Below are experts of layer 11 (counted from 0) of a mixture-of-experts language model. Rows are named up (a neuron's input weights, with its number) and show model dimensions 0-255. Each number is 200 + 30 x the weight over its row's rms, rounded and kept within 0 to 999.
Before each expert's rows: a language model's description of what the expert responds to. This comes from a sample of Wikipedia text that the model never trained on.

# expert 9
Chemical and acronym fragments. Capital-letter and digit pieces inside abbreviations, chemical formulas and scientific terms, such as FSH, RCO, ion, vasculitis, CH, AR.
up0,228,226,179,133,201,193,159,237,199,247,218,256,184,210,156,212,232,244,175,178,171,198,156,173,137,260,149,199,223,196,218,253,200,169,111,203,274,171,153,207,204,233,224,248,171,179,163,210,205,219,174,246,162,203,228,209,207,168,201,170,165,183,218,229,188,137,156,207,180,203,247,168,178,200,168,183,235,193,202,225,189,196,223,134,213,234,198,170,210,149,228,179,205,198,168,207,205,226,177,204,176,173,204,166,204,176,202,223,202,214,230,201,241,257,250,185,248,170,164,195,185,189,220,170,189,176,209,171,186,161,173,223,168,140,218,205,259,232,192,180,167,181,219,234,183,156,177,205,169,199,206,123,177,190,291,189,178,208,172,185,150,185,229,181,203,219,206,202,246,167,204,189,195,241,222,184,215,227,202,228,175,207,261,247,133,185,189,198,181,261,226,223,227,218,237,155,200,195,193,201,188,214,139,255,189,188,221,197,182,259,185,198,201,214,188,170,190,170,186,200,214,200,199,196,169,151,170,198,259,161,183,182,216,224,220,224,227,122,201,189,173,211,195,232,226,229,187,192,197,203,158,193,179,179,233,198

# expert 20
Digits and table codes. Single digits and short letter fragments in dates, scores, coordinates, tables and infobox fields, such as Born, Died, ----, 15.
up3,153,221,123,168,189,185,118,176,208,134,159,198,190,218,187,292,219,229,168,203,227,228,203,210,195,205,161,195,201,159,171,147,219,187,158,206,207,208,214,182,190,187,179,245,201,192,201,191,203,192,214,184,206,234,202,188,186,192,255,206,153,225,195,228,127,236,221,182,209,203,211,162,186,178,181,223,166,206,150,254,222,198,233,190,154,196,187,205,232,177,179,201,226,103,205,148,248,220,175,233,221,196,192,171,203,234,205,205,223,175,145,202,234,243,185,210,220,210,181,198,243,198,247,206,204,244,207,194,148,163,195,196,217,171,197,197,161,183,234,208,233,195,205,274,210,175,206,148,197,240,163,199,188,271,214,217,208,184,222,166,166,183,171,210,214,179,169,194,166,169,236,182,154,268,176,253,222,196,153,235,197,123,212,176,198,157,200,219,166,225,212,195,173,214,212,160,196,248,260,183,263,249,200,179,153,238,210,241,222,243,165,206,228,192,223,214,222,183,170,190,190,187,202,222,206,204,199,245,177,227,197,182,185,228,169,188,176,188,180,151,229,241,201,210,178,185,207,200,175,162,129,188,200,256,206,168

# expert 22
Foreign name openings. Capital first pieces of personal names, especially Korean, Chinese and other non-English ones, such as J(ong-un), Y(oon-jin), Zh, Kh, Jo.
up3,249,209,155,211,181,194,196,195,171,188,203,144,155,183,199,220,258,233,218,216,191,281,217,186,252,220,154,202,186,220,199,237,214,242,210,215,225,211,176,189,240,180,244,169,221,227,233,262,217,231,196,249,268,184,185,207,215,245,261,197,200,224,217,225,190,226,218,193,186,217,250,200,249,217,193,203,229,209,187,180,179,199,209,209,127,195,227,186,226,168,136,138,236,190,207,197,180,134,165,194,180,231,182,232,202,184,182,228,223,247,223,178,211,119,187,239,191,194,204,190,176,208,190,203,198,188,212,228,187,179,257,182,190,218,221,196,222,215,174,178,232,179,219,189,198,227,198,140,190,197,174,229,203,248,209,195,196,179,153,180,209,188,213,187,176,248,247,234,240,184,193,208,227,214,208,222,130,294,230,145,230,221,212,239,206,163,171,180,224,206,175,237,178,209,195,212,238,187,196,228,184,172,143,262,208,175,183,252,228,184,179,233,188,227,250,201,217,183,184,162,195,245,145,214,198,150,242,165,183,202,197,200,133,221,200,198,151,199,157,213,180,145,177,209,248,245,221,229,162,241,238,158,198,188,199,233